{"num_hidden_layers": 11, "hidden_size": 256, "n_experts": 40, "experts_per_token": 6, "d_expert": 64, "d_shared_expert": 0, "hidden_act": "swiglu", "moe_layers": [0, 1, 2, 3, 4, 5, 6, 7, 8, 9, 10], "router_score": "softmax", "normalize_top_k": false, "routed_scale": 1.0, "balance_loss": 0.000631, "balance_bias": true, "router_z_loss": 0.0001, "init_std_router": 0.00934, "lr_router": 0.0014, "vocab_size": 8192, "norm": "rmsnorm", "norm_eps": 1e-06, "tie_word_embeddings": false, "optimizer": "soap_variant", "learning_rate": 0.00327, "beta1": 0.95, "beta2": 0.98, "max_grad_norm": 1.0, "batch_tokens": 32768, "max_seq_len": 512, "train_tokens": 299900000, "max_steps": 9153, "dataset": "wikipedia_en"}
Below are experts of layer 3 (counted from 0) of a mixture-of-experts language model. Rows are named router (the router's row for the expert), gate (a neuron's input weights, with its number), up (a neuron's input weights, with its number), down (a neuron's output weights, with its number) and show model dimensions 0-255. Each number is 128 + 24 x the weight over its row's rms, rounded and kept within 0 to 255. Numbers have three digits each.
Before each expert's rows: a language model's description of what the expert responds to; "raises" lists some tokens whose logits its average output raises strongly, later layers aside. This comes from a sample of Wikipedia text that the model never trained on.

# expert 6
It responds to: Short second pieces of names and words after a capital initial, like er in Querétaro, a in Haqqani, plus word starts Sh, Per, Her.
raises: ".", "if", "iss"
router:122150124097157113159186136104172153134137131131151140139142133125112070144128147134126139100126122122126133143130130110149181094111098139119146133104101156107114156140153126112135126111130089144126107121113172168140185148113153137147152152123136079124175101168154114115079127135117130145110122114052160144112091114154168150085102135142132076111093160134096120142162147121133109133088077128134141113119131144120103128133136174125115114131104187142110161114116143107128137166132098102153153159122102145148126118093125178120126107138125125142141147121145104115115032129100126128150122154142122137120148149117126117129115128156116104095118118164133141182135129154106079140146173129144146116156114095105136093114111158125144118134124097130134134172136147145162107059092107
gate1:170162123120131147090130168133131158132096113064145083123102051154161110148143119134134132133127137128085132128083139127099103154149111129156128127130081128139135169113128131130126138129130129130161139128125125141123136130137134143129097128120139116129134177107176134129152134123126165123126103064129130132208111117133126091127052127106135131127117128121148115133115066121125192114121180128153078114153106126113125096145138203149156125123127135044119141129129134128116113087156172084132137125117174128089128116130146146122153113119126087112119180129150131158120128104166126132137137145135082124128133120119127136140127106131096149118164145114061125119102144123127147123125131116127131129170127136126128122129040131090129140129115131144138126113156122123113134132080130
up1:121133121154142130123145127113127172129147117115074159184150130127141121126137128118215128138120103129121121114123131065111177167140112119126117131171117131136119139129127127177129120110129194132124117110128126117137130122146113137081119109120021168109123140127123140162147111125160133131170188126131125130108138131110127122109187127161129114119139130131155127128084205128136157128165106099121113125123117133106135193128106104135110127165147128144162128133130116081108130133126114142120127134136140134180129101138133130108131129109136127128124126088140130090122174125111121157125127072130130128113129119137128175120137117127126127128150135135154133102131128059162167161192101104134155164134125141160110126152191126125133114117070131100131129093127113131151139108160174
down1:202103136122162109141108119129128125128074132130132111130126133126121128131114134115136110040153176131129123127134095132122129124141132127176127136128102146147108170129136128104139138123104185143154131132158152137126138152104129167139125128116139165136129109123092130128094080171121128128132127082118127130128134150128161127132188140128132175128125145131107128099127113072093127130145134125149171138158121142125127107152128168139136069129130146175147075136128108129155133144074116127124108127158127151122064118110102091123088128156144146127119172125136126096124094132121126131128144118111126136168146160135101122131160197053131178137130124102111118152131136078129071151119142137130135139128129102126137124164091134099211083068112137126147131137122126136131126129116157
gate2:139131124135129139125131155098101091103132128137170100125136153176137086137131157128116124124125122125127137114123101118131134130133160130111169129162095130106129114128197142126138179110096154129151117084113122131088128135085120093144132154064114122135144156196125136091133113188111127145023130125089076127096127094131120130136103134106101115123094128131129159124126127127123130135127133130130146119125131115065055120128130150121119119138056135112179112110121112127140088158126128112142115084132128090167146125147125138130135063115128148125133080176121082114131109071118097119131088096130153135152077125109136140126140129122144127150139127135153140093112123126136126109103134131130128143083152131132090081130140129130107156142126125131065136131127131123101155109111128
up2:137084126113135136132131130148137152127105126112124208114128138139141096110092122129127127129088131126080124173138129107128087133133095075192109123092127127125174115102127126121078128131127082198132150136129135135129131121117129130099143129087118128121122125136129125123126117126156130127130102127126198109141133099153132117125130127033168168149136128142133125122121154119127134118131130108129104106174180154128057129128139115100173202129130125184080173146134157169124121133124111126098118127111117177130150118122103125127124139128113152140123123046136123149078136115133108124124130131147130129127179127138111158120129109170128142144132190126155126159159153169132120131132173147128131128138130121157142122105144125116100088128128140111122129072128155127098128149128128
down2:162138114162125131015123136131116127119110138139114066129118147167147117133144108122118092147135153123121133113111131123122129139072126137124138118177112152129130156174131106136151134150168120139122099128106134124080153128159135133119099134133129115136108110126117106076121146150095126145089095125122128111124132127130121129152078134134127159158131120173140156136116162129121124129120091160077157148132140124132128119146108166086129126146130130086166170130128127127133091109142128170102127089104114136186143191111142066127131125088137128159124159132126112142159074092130126136178130175134133132115162121140134137130127099109093083117128125129128144105107122128131089146145121110133149126128131071128134059079130128156185120184130155088119148164131089131129141121134124
gate3:091163127115117113161128133119126144140146128128126141096127130129098130117134147126156090132116139106111123163130113126164129102119136092096105115099129130058130111127133131123088141110183131156124172133152126117136134123147115132107128142154186129061127120119129124121128131172165110064094117143120130156107142113129130142131126185211095130128119125142128146125139120130155140118127099102106131090129128123131119194125126123131125134128127112171097140134116144128159088130147083108142139129128150133128123100124128121127137112132128129129096136159142066116128133158027135141130089085129142131129149102139052077128076118173128113128127133097130137129116139143126115130197145164157127169132133121126132092083126105071128128207105125136137134129128154125144122123128116
up3:132133128115128133160124107120129158138143086140102115126128197169123118141150147131142092122126074126142112131122173076138188051117134105113189116115109127126128128118119124139104087113154173133106126136145129123128128142132127126157164087131123121112129144121122131108132118114118118130182100139109141159112087133126154113080148204127124080129173130150127125126089143136129179116099096146127126153103114097141128129127132128125126139135096115129087121122065093130121146120162132093138153129197134128124089123120105124123125126128101161127143188128149131099166100129118123130100120131119129126138126105139136112132144097105140122130126162105124173114040083140158125124137126120138167109130132098140132125144169152086167138146141146139134138165096128125119149137195178
down3:119082199122127125118136122109126076120181125132084107137141091126133103092112141134153102150128123099139138137128127127162130129110177132139155122134131163133138113114112160117129128108125120086130169127192129125090132127125135140128101128200137134126096184141129148132163120131126178133132158145121127168128130141109130113146083117093141154177110214165116141161051100147146150148165136136138134146135131120137144114132129126138121155124141116116130123091139129137148111128136138125079116094093129139085129115131124105176120102136130155124140126129144124180077123169116128133129158128059131130130154116134121118068109146155108114159123128090143130083132153126090121106130123146096128140134124127127164157151154093142107102155126113148171082106151126132118123184108128
gate4:128129113161122107151202135126119117115103129128136105067128100172109122077126087117138131128108091146124126114119127104136166128127127148170138130138145125041077134141152128119160128133125152133117097128131128121124158122129129100114137151129117091156163131137132122113130119123149137126136130043057115137139128130128131099123132123129113094100150118074136138075123180123104122051131116145178131087143180131074121123122132108106126190136128161153127130097128127113105127128130101093127129133151112122126128127156128178117144092144080081143129126128128124131131126153128134103129136134222124147126097119130135117176102090115120078113104161153127125128085127112126171131138122128128130127151098130140160105119125128105124131122103113109143180145113130112154125137133139
up4:128127132122130079149142137137123079139134102124129137131127126098130128092127128143126117125169136087120128106130119057139127132186129124118126127096058191116103116122102129100123159124157126109160130128031127127107090171104130093121186132126129127137137120122113136139104140148128143124103083105086126132142131121133191126133127128126143129128173107140130126129126161106142132127090117116121114049123134124109128134127142165137127135124155141145080112153130123116126129082119122129134148186160124130134138131159126137128125092122127129130108143128117117136172129076125100146202117126121128158088133173149153165056107053128117134148106132127129139147125133138125137185133149117130131154171100128104118131198136127148126101105132107115136088116152129124156128119139131
down4:067130136138133119143131127098153124178128120128104129145167171126127181106128017135129062140131127118114124105200125115119150152123130146131132106124128149091130136140140165128155129136077128100127108131120139190171128129124123046136128125128124116125082136104112136127106126162176172123105124102156127132131128131134131093156105126139133130076128107145151136105134130128128136145129158082173136128125121069120128133116129101125140131130118150126139167143127120135112187128109125160137107129112123099122091184128175129088077146130078157151133182147101130127127136126139159128094085125138126101121126149128130148156118113105130129126125171128096116128115202158110112134135122114117127131111162104180112157138123075145133135128109129123125137116111129134120133143120128
gate5:130125133090108134149131130127128141110134129134129121112037127131120120096132126124148135090121149136122142110130085128120102127128099140125123135174114112125142126114161129124116092114104129112118077091132129127141129134168098127140139093122180129109140120142163120147109171155154132120116068175148145077129135122125128122131150139136098087118147107185127128127123112128137165128126091130139128131157126094128098126164133155118100144130126196110093113124126115119136136136133048134146127136113138178147128090128096189123127170184144131084134124130121141125148113059118084115142128126129123079117122133122171127091124128120129123127132147134033196140143128133137140152104164079170153131124185124104126141140111112129129097126121091130176128119115119151168132122116131
up5:110129129110122127130120131138128127120133202096138139136139133109134155128131143127097125132131134128126128045102126132190018119206134093130120159100146142041129112124147128119152187126083126099150175115134105127135120089137133136130124129098132126136131142092140144097140140129115132114114129173102132100131158127117071071079040097131131145121110053107127154126131090127094124126129129125123112139175129125141128127174171145121151120128119133121142140131148159148152105128159120101152153136135126128129141153128094125125113143141137134130173162133126139128145127125085118088129125131128131129119151124145172136119133111129104128121105128128130110152128146123121148138126159143119137170079123155100128127131119123136122152127129129126097143094161118141124114076166129
down5:046112108114120154122171128136126128141115123139130195133153153129135139140144144141109127137114134130128123159146096138130095142163105119134126128114143118124104116127163128168128089117142116111115189129124128136127161109122085146133126081127123138129132132109108151144129119150123104127131191187157109080083124128129096083129139142114124138112175038110125130161128126128147100161119087126129096063128128129111152129128128205130117132153121107189106129127124113119129139128127066128150136116117083118131078117133141103131148129197132125122127125122123125108142124130131170141121135130130124122130112105177131093161128140126135113116113227132137124126131103175168141161126120130120126104126127154130156116129128155151125133115127134164113125123125113211128115127120160
gate6:120124105133124120175093132132121103143133127122128127160132073145132126122137103048151132093130129184127135130138128120118127115120100127125128161126136132135141135125128125126128128141129108096148129130067136141127128122125113165151133138128141127162133127157176167143125139146135128169158133120133127128128099179127128128128128056212128118082135096131114126144146127067142122130125089147102148120136114128130123128091105193132097081126125118091124138163157126104088138126107109130166132115128110074124173113059215159117083123133116140130130133127092129139131066140120117166100146126165119129169128129108128162129117132113082132124132132129126114157118132135135124162159130133127082132138052148116107049129125121109114128115145125122127141136126161153092107135136146
up6:127125139136172072119142129125139130151104129080147105079127145134130125133138130070167129112155137119127128141120148123117132190086122114120133127128112126092122128130127125128155158097129128112123140142126167125130128115131100138143128144121136054146121115139125102124101109136089174127135133128165106131122181116152144116128115201142149090137127160093048134143133127070088070136102125163161132125141130124128075127128108129135118087112122117093120078129127129143130177127129127128124110160152159165121070123111132134129124124099129121146143164128146117019100121155121194143160135155123098158138122113118135125133128186129124128124124089097128132198108141157130126128150114130137118122128156134130142093132172100102102129145127127107134129126106129130169134126128106
down6:134120147178128128129127129129120133120135133122126078128076121155123138134124086059155173136127125140134070150136155126116086127129132133110116120133121127130131135191119126139152129116114128199101125129137091138141139073135080116102107135107191137159124129107135117115127130127153145121146127120133139129107129162134058126122156126129131141133132149143128149124130130055128132127150129125123127071126138129173180130133130149122132129205096130117134117076130101143119116128126116112123128124130135103093145129128127128160149125127134134134130120176147129115230127122158127128086080151132130132139129122124114163146127117126122129124152144146123145131131125105136148115133128128090121192113128101130153161129121124105155127123128205090114059118154193105090166134088122
gate7:122150098129147159127117125133163128129125126182146122128129102126137099120121131168134166107126165117114131129097140133123129116128119127088127116155099163131129153071140118127137148110119129137129111101134128187118093124118128164131077124101124126115159106114088139125079127119129124103134167133089149109126125132127065135125085154189153128094130131166120136094135126126128127132112126119170125116177136143124097144105119121144125128127118169154128107147160130113178129126097131125140128126131130131112068114125182167127128159118186191128130142127126132118125129147093146054081150127131138179127074153117150120131130133121126128131156072166165118134129119112148131136128125116126161199138128069098148102090098139149170132148124098138086123127131117133134128147105040
up7:136124129153126123128123132160126128127170136121174125120117133147131138130140124119130057121128081164096128082129177124127128103130135128133129168102097130186137125132134103187076129116092123116123086130079062076172132127134140118150206126124155156131129217175126166150130136113102132121137128125152123126112128125052122133074134071117114136040139148128135113178148126133119123132128160139065134065124101132126154126111153127120178112126142123091166128149129097129131126137158124127128126163120124128094141140127126120120117129139130132111124128127129114136127127136103102136130100153171144122123128129153129093131135119129174094127154129153132169126091129129125130151095131121108115110138132130134131135134137123119128122130179142161118124128121130127078190128137131
down7:114126147131139166136186135073158131121160128137128117128174121126120125128140097138079132174126143150163123122134130124151149125126128117074170110171120118074126129109117091110152140130129130136124138149129101121094131140104097117153119125152138129125125094127115138115125086128101128128109145123103107159126110125162107138149128139097081102133125133126078130128122162089128128128122141142125101170088146141120123126124120080125155139168122124127143122098130125128096130120129165125140128120127200108128113164140108137064170125127135122145119156175125124133112122144127081128121122175128126105154169130142128199133123096132130133131129148131160126127204166077130154128129141110092109176135121151163148115136068111123138128130248106128120131192123128128128131126111102
gate8:158127174129123126187115156128115129125121170163118130147127105089128149128139137133134134190134127120124123128106128128124122130175061154120127099088125128109119118129148054134119124129129108120137125108123111121141132168111149128149128168113118090129125133116133126165152095098128119128119148124167165136158128085128148118149131158101087113129151205145125136126158124232125130150121103131134130114076088132144126153144129146124137120131134119127127218056064136127163127128115137095120123140164127138112134136132078105121147105122129125128140128111128123130104126155087125139128114120120144103143102125123130126136131217107124125126111121184187101144131130129139129138122130129175133106173128073130113124132124142128103141110118130068127122128138109129129126173128127
up8:116102110214145190129160134094119102131130103120116148127127095127127138125127135118128117088145129131004128128086130156125121122147147133068135103126129131143129127127127194126111167011155113116105141127147030125153120110154127069128123066109118115122130127119052122130133128126130130128127127149167117146128129128129110142136135091133133129126143134128126127134125105129133127122128127206149132093137156128174128163159129114134129132146106128085116149119128109127117131098129128166133128130169167114124124120128135129096127124079134105129125093124109137093129131119122125142124134131130124120153126155102128128130122128074111126124161157114101147122107122133137141128148127128131120170132128132128122130114125123117116162129127134129164080111140123140134145141179132
down8:090119098132122128125156133132147099125178125140130130120086138124130127130139123129128156120147160128129122128123130118129090127127128108111111130125172070123133132156094104108133128126123133130109116134087173114139160116108121109108115130194182051132140131135134137098129125053121130183125124112149125104102097131128136157130130117127073128126139116165129114136111127061121210116178129148127108130102132140109122121122128107114096129116118148097203128128128129079117132119118146127165158145101117129149128165145114140129137204126126173143119128128099127094136079135141126144150127122117173130131082128091129126145132106136077129133158166110087167125196133122117161164127127111173072142145113139168119129148122195124136154105127113125129106131106128140124126113124130
gate9:144127129119133128129128127158154124127108178141129124126120145156127125123119139133200090123133130143121133184143151125126196099131142127171121123127123130127117149154107096075123127124162119128129131150114143131131127132123136093177127125127117084136145118200129123110135128126124128109160133127128130121115093141189177145145117195127127125146136141128132128129122130114134126162123151123137206106103026166119137078119156135131107126140110126104129116129133140130130074117121178127109140126143129128123119167126095130124123129126134091117107152124138119113116130133132124146123089117074078153109133140103131127134132075190107125129105092160155128109136120141127044130127130126117147129131061089126162093121146089110160126127164128131082115142172149129138161096127164
up9:154107137123128123138132074125152155126128128082124120127128128118145127127130129135119136133128120138127137132132110120123120131127167128109135148144163082160130108133145099126046120126118127095125153128164113145078153117123135058114121131129143135158134128122081051121126070128127136129129127111136135122123119131124124126085086133080140186128117228128159162075132127146061137128131154119118138122139126115123112131160127106126120110116121157158146098128126124076136121131150141128115129085098133199091140121173105129128144122135118170129115130123117134137148147129122092127024128128102127129128116155125097132132147152129159114128138156086102111130104193165166136103122133112129130126103101115129139123191180127120122128128129125071128132126117130095129136104130125
down9:121091129111095118142128111132178198138128176120081113141115096112116181187129160134141086120128166128131134137129134114149130166115129143119139116134069116141168149128125143130132141109106116145162108142187130161099154102158083128053126150130134061132190118115147123126149194120179195131125123127126176130120144107130133128158123118125142125127114130128163116110133104129131128128142127128122146136177130128124172103131179215138176090128139124130151130092124141147126126156164137080178127093122130131141125117125108131135129110152124101108143109129128119125117130142114129131128133124130150108126128118102121128129155129143117156116114127128113140091108125127126183120157132137149167144158127068128107127155119126121127127128193127166174130122139128119126144092124159
gate10:157125091060109122088128128098144130132141131117161127105129147127133099123127125126135129132127098130120187114113105211128137130123131089151113101114130131136115092125141157124116113147145121129112126133128106128112138125180130150147095128127127172122120125131131169130087129083072125164126099161131128130141086127110126111122155130128164136128144138128097074139129130101087128145135126115126129133136120125125134126119121154124104136122131127138099130129124122128129116168071134109121128121028114082132127118146118153099130158125123130161129126135127128101128146162182067137161112119185124147161131126134129126128163124130100125140087131104099127131113124143098105108125116187125129123128124205135128145139074233117119125106125093127127150162050161111135132128150112
up10:191128134130188127153118133077136143115134031123145184125123132126122115119114126132178136118122137124177155131130106129098128127099127122083128150179148112107157129125129174129140132141157181114142144138162112152154125137156122086124137187134155102096117126132185122174108113128197103144125087133141164066128129129137171131128107127127121160128116122139128104111123127124122100128088127016127127179139128148128146128128102164196129127123125128131117111126147186093131128126125122128128136131114140190127115132115128128137089103130129124128175115128167123122106128108123136129110130165137128129150136161137096126127103131107126129146178137109129126109140138119108152129120136120127118143128124089108129131114133167133108179131129127108135128072145145118134096132121125
down10:116045140082131103128134120117125128127089099131130128130146158120123147134177096174115146127130117116128126148129103113128134114069139128140094130109156142080139114134082132057128134128131098117092100128124102110155081116166127129139139126077171185096128116175119200117091117132179138135131111127129169156129129073127126110122121148170078160143150138146156135144142138087129091125094077147118127137152153166136129126127089115125138132184129127128116118128128092128124117123181126121099095157063129145115111135212131135123127129119132125120099145126093061099141154107167127128116122129118128129131123136117166104129129124078136133135129130125133088137154121115129116134147122118138130140124147128122169154143130130139109132145162141147182120147120151128134126135134170
gate11:148090128127129122139119126129153126145094130139144123148094122130127138155124116071212136135132164129133131094123145108151123128078117130129110150173117123114123132152129127190127132120104137128152125132161131140135140137125140139145187079132200143118129116187124123080043124130114129152091137134128134153128076134138120128133131128131134136141057119113125049095110137122072146129090110145145153113097132128129097125129121135140124128125103150160061120108127138129129134128126126128178119163123106127128124194127180128121146099132118125145135128119099122165095118080115082133145126075138124123086081101113108129124103067116132108102094145130128122169126129149128164148164129130127114181132098117129149140112096124138132123128149121124143129127129128139184130118131126
up11:155166128123127131135128119127175112126129166043107152107167174132130137129166128127090129130131123130115126142183103180100099148129121127118128143128119066111098145128134148127107120116143146131129126181083133128128145124120093128126147139116118116130136128086141133128135128135129151140137129098144127103104098122131129115138179129154234144129114061126122113128101128122156112122140138113123163128194129135128141130147136114119120120121176129097116130127129100119163122125127126134135133155061133129122100143115136123128130128140135128128214181128135118134113115142088126107129120203095124063142132153130129168133125068161132091129137127115184124128132176164126112124127143130090122128197129126127142110134127137147132143134128158068150130123127149121108114099142132
down11:150140083117146128058159124134104150176062159154085140130133114114126106102129160108126126122093128112060084135117120164144130102070138181119178106144118178125130132081106126122138124154121215126129111149127125126093127104162143121128142133133118120118122127128132159094133130129146135135122122100129083116128151132121159135147145121142142134155102063108125126123147167129164179093119130127136122157128106119169126118142145084129125127118109107154093168131120113134102127122109230114126148127124118136128132111135182132131116082099131125112145165128128128115125123128107055131131123106117129144122134133136128126148162081128115104128094126160118128129149104142129096125128126134067125127112095122069124173123126118105135127123127142123127176132106123131102096135103137
gate12:132143142152100108112128112113115112163128127123117125128131126127117123188126125127143189129129175118128127116127140096181145129107119127130105114127129144139173087130165139126126150051109126177146107045101124032127088127128135044127126125128176110156153130167121121128143121164116136122129133064127105124125129145122085050152126159128129107112117121128142130184133132132137127126128127222124125132115134141114128101128143130146138095128127140123133116118117135102123098122089104132127120123174123135137128161090128128116121170123136131132131175120121128123127110074129082135153127131141137138140138134117122127132120117152116162103127190133132142127113144114188139122075130153118145169166157122072144132131157161129128110131133131141106133154101135122143133138128128
up12:132128084130189129126126129118145128111138149127148138127125128128132076115130136114117116137202146122126161136134147113153106159093144124122128158105124127129140107129128143099122129134134106172112141124129087130131126132158123128100192126128125105120128103135117120113129114170130153131102052155131122110137088126124138125145112125122113050116126149119087143076129118093135117122099127127130128128132110115106127117127107125170122130146137128036089127128130100133125130129126162118127131144133112118132132128123128134119125124160125103116165144104118110134108091092124134108149145079123087116138148138126109120113154081118100127128114149086118128127109207127080115072129161129136017126123128127120126128130145125131123090135126121215118134105092177103198099142120102
down12:095124125127129130109145127061186132137124122139128131118128128152121171129134133142133116126139116158107120131129124123156144125162125121126181107146130112129169126132144124123156056112127128119144126124124128123130186124041105101138126137128094125170131104177126114126127111158169159140146149119110152132097097129125111126141124142084130111128124087136124128110109148141130125130128127132133142131139098165120150130162129131093163140135125142169120146144153133126101130110099057147124132150128164102111132167127110130127177126114107125226060127179098082124087055115128068124113097128115141133129112132125140164113106129132128118119126181151082128084145110145116123138118128162154191093132160126129157135115128149131128129145128138122109128122127181186117131129099128
gate13:126140163128129129091129142147127116111097084105130126145105120142126133141132139128133236143129072110119146138136127122178111114126124116119142082118139104124129126121129138119157128125130127104173101105130121149129162122135124123124148144137126098119131180132116205140136099142125131176110130128126217128140081128147130121119136129123151139127156110118131127129125133126168126131100125131143121128116129127124161104135089130188122142075126133130126124133106128134116131173117155127124123129133142128127130136193136142132065131131161124157141134148123139133122081052122101100136113133097098141097105155111125091124124068168131101110140100134114155116134130110110133111133097130147089122126125141089139139077041135126164130163135128057128107186117129126129125132100083
up13:127130128129123147125137128115073221093123135200133125129128152146128085134133167126135080129156129128076094151081142195138112172126167126101136140061133140119113131133130136121130132114164125129073171155121132104121180134106141130128115122111152124116129132123131053151128126130113141097110122123132056121080133070129133094154195122124123147118125117131132089131124072132153144143120125136148125126131128129114130100127225139164111148132151130161128055129138114163098126127134163124139127106128151110128149129148123102145141129102127124121122130128127135127130102123100126147144127125129178103137134126109128102072128126127119131125076122125121128127128109124125109136143088129124136132110129152174158079142127128110077115134127132122124135133163123122124144131127096
down13:132087115117096132071117152178156128109146169136099121135140130131128126126135122090132082115156122150129122127137106125153133104128125148172150141113097112117123134105121110111124098135126190120114132155143128113112128119151129099181148157136128152153138114148120121145149064174124144145139098148115123134132158137119161127119126122129136129049142067150138126114115177091107092150148125128127110086110128125136124127054127175135082187127125186135112148128127124084102110125150126112119160103125124139123108128172104127152133129140127117129125124129133118097169159116140127129128107124128127158127119116120133116114159136104179134127131159114140146153116114210128121118086144165134130120128126119125201201125137124138122068147147119142100070133071097150096129137128129
gate14:120125105130118104146128116102155126152129123124149148196174128148130149174130128148114129142142173111130122127130126130098126152143123151150097129120091122105123097129087160128122128135190172130159129167131110157129138161120120132191130169184129090098170076157136147128137117111146090146094127128119110131181127141129125131117128074146113143149126137125111146067126131126119149171105130128136131151212145125128119126157131089135086133109047138160129126096143147128130141118143127128138121130094142128165067129126090117124143126134097155159139129117128125123121142136167149133069129128149127132128128114119083152170130175082117121141148094125116123125153111118111080140125125135183194123183130126113102150114122151152119166118120149118112133173122122125126141131098128
up14:127129164151166114160071140105125163026135147141137127112125130122078130112132124117132131127108125141129141122133128105103131076107129116186126129124131127137161131101126115226129132125059129132129131125118135144120116125096136058129127195144113128118128122191109146154121121111131102173127124130181122116128163118125176097113132118134103134162135138122148128123128119141129130140132116133115127110161125090127124140135111167145113134159150118114129131093147122120093127133135101128127156220130190131125163154139129129169100155130094122115137129150123151128131127110128130128120116081128092131091126122118100126126127164124125154142116142204131127133113142094133119163128132129131092135131118192144127107191145108113098128092141117121110184123129131128112133115121120
down14:115102131115129120129127095130120117193055087128132130129142133159109097150133096110127101127128100125071126168108127161162128100122123120171141124116182101135144139124117129130111141121123204130134124146128126128144125106110099144130111118182108092137120118133144122129140144058094127128147113121121123133154105147061143102138109143127112096106127122109131141185128126092059116161130113127112128160145141079112211170109127139100084106123114167136117150130134179123097108133128127135118099128125140131126137101134132128128132133113146138124140104146128102122135117161126126123132159142127146131028092127087114149134095121124124142124184129129125172128119123124145128127128147129110128108055153141143120112160152133128167141139117130111129179187151107107132114124141133
gate15:128128124139108147124127139133128111125131193167120103120101118123125099134123087130096136109128129127127135125129113128126079123125137132149150127126125119152128123137128156146181097131139081128128083128129130140116138137132148144132120065138132131131134119192193129107056132130129139145127129098119132128122132123159130117139105128100126060131126101138140176138134135083150093150148137132109130158123125117138128109122129163123128102128107126174109126127135120129127126126134127103130137145152107137134137161125123129094130149123101134138083138127124136103129098045122087114130153161104125131126149185089094105124155189125126168130126099129122139130131127162144129134128120084139042121128180127062085039114061122143166153111134120145129111144156056124142126118129150
up15:128094128128125125135096152158116168167142127127122099125131136141128127127161127137178116125146197133125107130128138104172178126121139130131087136133140131074157144151160119128130154121128165130127176155132118099129176122149130132127130153130088176151128129134157125124144111122092134137127133119112070115131056110122127122111092125128115134128193129122122086127111134088134108120133099130128080136146130178114138132126167175131147142165130125085170142141140125126130117139141180117128127147125131107108144166096160141126127104113118136131130134130128055117125127146111133117127142154104187240129121128105123131151079127183104120132100129109117136078142064129122183129083164112116160168174126119124161131134132125128128149128130131127124114125128140122093129133121145
down15:096134128105141137093149122134151129153110066114177094132127117135131124121143138072185126125116124133124128128148178125138167127113144127142124101100122142091131139124128137005117129127115090125153114117064131105135096124130128093134127150104132128127125137127137118123127176114100105101094130111094128151128137161147137131156131151103127191083078122148128129144131113170122121122128115153123125156183188123113104129128128108118079125093136147129127079147160221159118124138132107140130130116132139107125170107126070139126160137116140113098119134105107131134135146116121136125130120122127143180128126139148201129106127075151110121133081130115140068127090138125129118118161137126124169145112127153150134141125082134132131127139127133136131108076138132124131135131110128
gate16:101097077132127101156118134125178129194092087127117128168121146127128160088124150210115103115145128147191127116146117141160127136125126132068133124123102161077118190199141128183114128116081124129129114084135131161121182077128128130134117129117128147118129085137108127132130129134027127171126127048130151165143125169149129128085125141128149098115128131117126118123105170135123117144126077128152135161135130128112162151132147113128129119147102150126165151123119139142126127128096149146133085133108066128128132167148129156123128133159127139124128186115127130113139133148156101130151128113125097132121137152124147153134128172151136132122131126125128123127145147148129070117143127137128134147132126133120129108127132136130175112137127126111127110185136122115126096136129124
up16:136137127127162036146076148221107128124139132125134131128190127123113131134123126133119130065117130160109120127139139124144223124123127115093100124126165180098133118167117183189130130142097201077164168112123098129134130127119116125127105128152137131120141127096161128159170129126136123122141128098109131120123102123095125173127068166112131125118129127127123140134127126164128127126105130117128145121128157149062139143132118160185130132128071135119128111126135123127136136131122140111150129126133132131127132141128126149139130130122117129123158155042125120114113140127105133128127096125139124128123115127117134143129054148132126122114130104125133128104123132129127134121150165133141137129114127063120127143122154137139110129131125140130121086127213134177110124128120103
down16:150090130140126118139131131131090125141128127127135157143131127158143133107091094143131135102144123117145120121165119143133094145126140126122150135126113123104163151143139130158126133127134137167166070112129121146108126186169118150143125075127114105138108154171128129109132117118131128160082158141106090107174162177120113122104121127120123128160128095133127119129155088122127122101099129109108176094091122120108166089128146130120189129121140076110128131134124118130118124087102124126080131107090111142123128119132093162183070062167095138098132145129137198129189137127132110157111120121131133139112127130107129133121135172128081116131134160115135075127073127126134139114118093143109095131145133116126078150096099123110123109093121126105070168110170068126160118142123172
gate17:104129079094191103123122101084128139077182127127154129133123122111127097124159174145111119123146117126127127127111127101142121126108120129108124139125131134106176138109117128128153135126108103122129106135130198116145133126068135136130120128095128130103125069130129125128128137128119111113128129125121121139102138115102129112129133125137128055126133130122109148065151114122098127127066128126133151116135115137130125123123129076130133121117044109137145134096124152099111129194133113130171142158116126125118112160126138129129124033114133129109137126128136120148153117128106131158105128069147155203128125089180118093096064169147182120065128098128130141147139125121127133139086127127131129127126128133130144129125127127121129141146084133127129137119128133136169065081128085
up17:128176126151158131147116132130122127140130108128120116121162160130144119141134133112135128132117135129127071129117111144069085122135111122119133108105113136132126117124128131129118142105170217098130169149128128128079128145144114136127137132138129126128131129132167128093089132131155153129139122148120131124205073176130130130088117129128129152113075108136142126079103122129139136131177123069130110102115084122127196133079167128138147134122228128102102121127183136140131131100154144100110114109133131190130123103132121145146127124140139170131124130137163087102100149125128131079093135119189130115130129114116129179127130103131125166158137115135169130127127147109121128124128112122137181128159125128149128125117085128162098165127130131148130158109165159131094128128067157
down17:129085120168128164117127131109132144130129123124075168123118122130128120162108078095117114111137105109100110082113136083112115055127091123074116108143126140162116159129127119111108108134190131173127115115127128059127120129141125128174114119140090121146162131128138165152115127068126118132099133126127154139128101077129116147126097127133123124113119128156087140128133096160113135127129164149085099076149132124128130128138124130156114127095131128125127109125130086126079135123127129138156111104086125100148162090148130125134133133120137138169166132127111128111157095128126127098117085129135112144134093121145123129110128115119152132131134104106053130123125136054140143087119103117126137122146128115155106127156152209128135124069171160118091118168141143126128207133111143
gate18:127128125116122119103135133117127131074103137109124151094128141163131139127128162136111102124139150106124115126168134129142118129202162134118017129128154129125199132218132133097081113124127089075115108118088156120149110128134164042165081116133131133128149130122132162128128154081130127134142117136133123150129076127103127122117136125118088156148125132143126128150127130109103129083116165165131094134117175145073124151125126131130091126134092137126084148104136115109129173118162066129148135125137195140118096158143145129129111113128129154107118127146112129137144113126144128130130119129142114120126131122118134129078130159128108155120129134130124161179129094124112088099157120127123140178128128129101127154090124154125100111128102123126126134122141106160167126147125153
up18:139120088160177127226102169136151149104128129127114125124135128134087069130126129101130123146128127103151128157125130128122124127148113095150175088133136136128179168153124165128129147107122156154126111118141171134129127075140129127122145126124136112153135131121123128188090104135134152126092135118118109134109210137136131130136080128147134123099175128119122115061138156128128153120127090115118124134123137143094128115129128095124125128127167130137110129133132137124110139159094137117126123131178107139111074160087163130130079116133130117132132104137128130145126121077127130129127079142131166117132128161128124179128041115092149116106129130094177127095137128130048127128129126139137085132119098127113136128127208128136125181123133129125130131135129122083130117113146149
down18:127127130073216080123163094118148186159125192101125131132099131120138131095125149129127130103104130133128114127139143142129122132115131092121156154120102108126135113127152145130129130134079191121126126126089115138145141117126128128127134121118117135141120136128152106125129134112144124096140131133109128122130141120113131113135125122127133098135114138123121182126141069146119135155117139143129123112109124129098080128124126132130131127121089114149125122103152136164125142122136199135096112128156134131116116104154190090161187115127110126119128173122175104141117146139132129136124123132112125120102145180162055183114117144140169126153128129139125094124108126099111149067135142094182133129132131104100123059087148136136132089094132131172121138122084135133123125140018135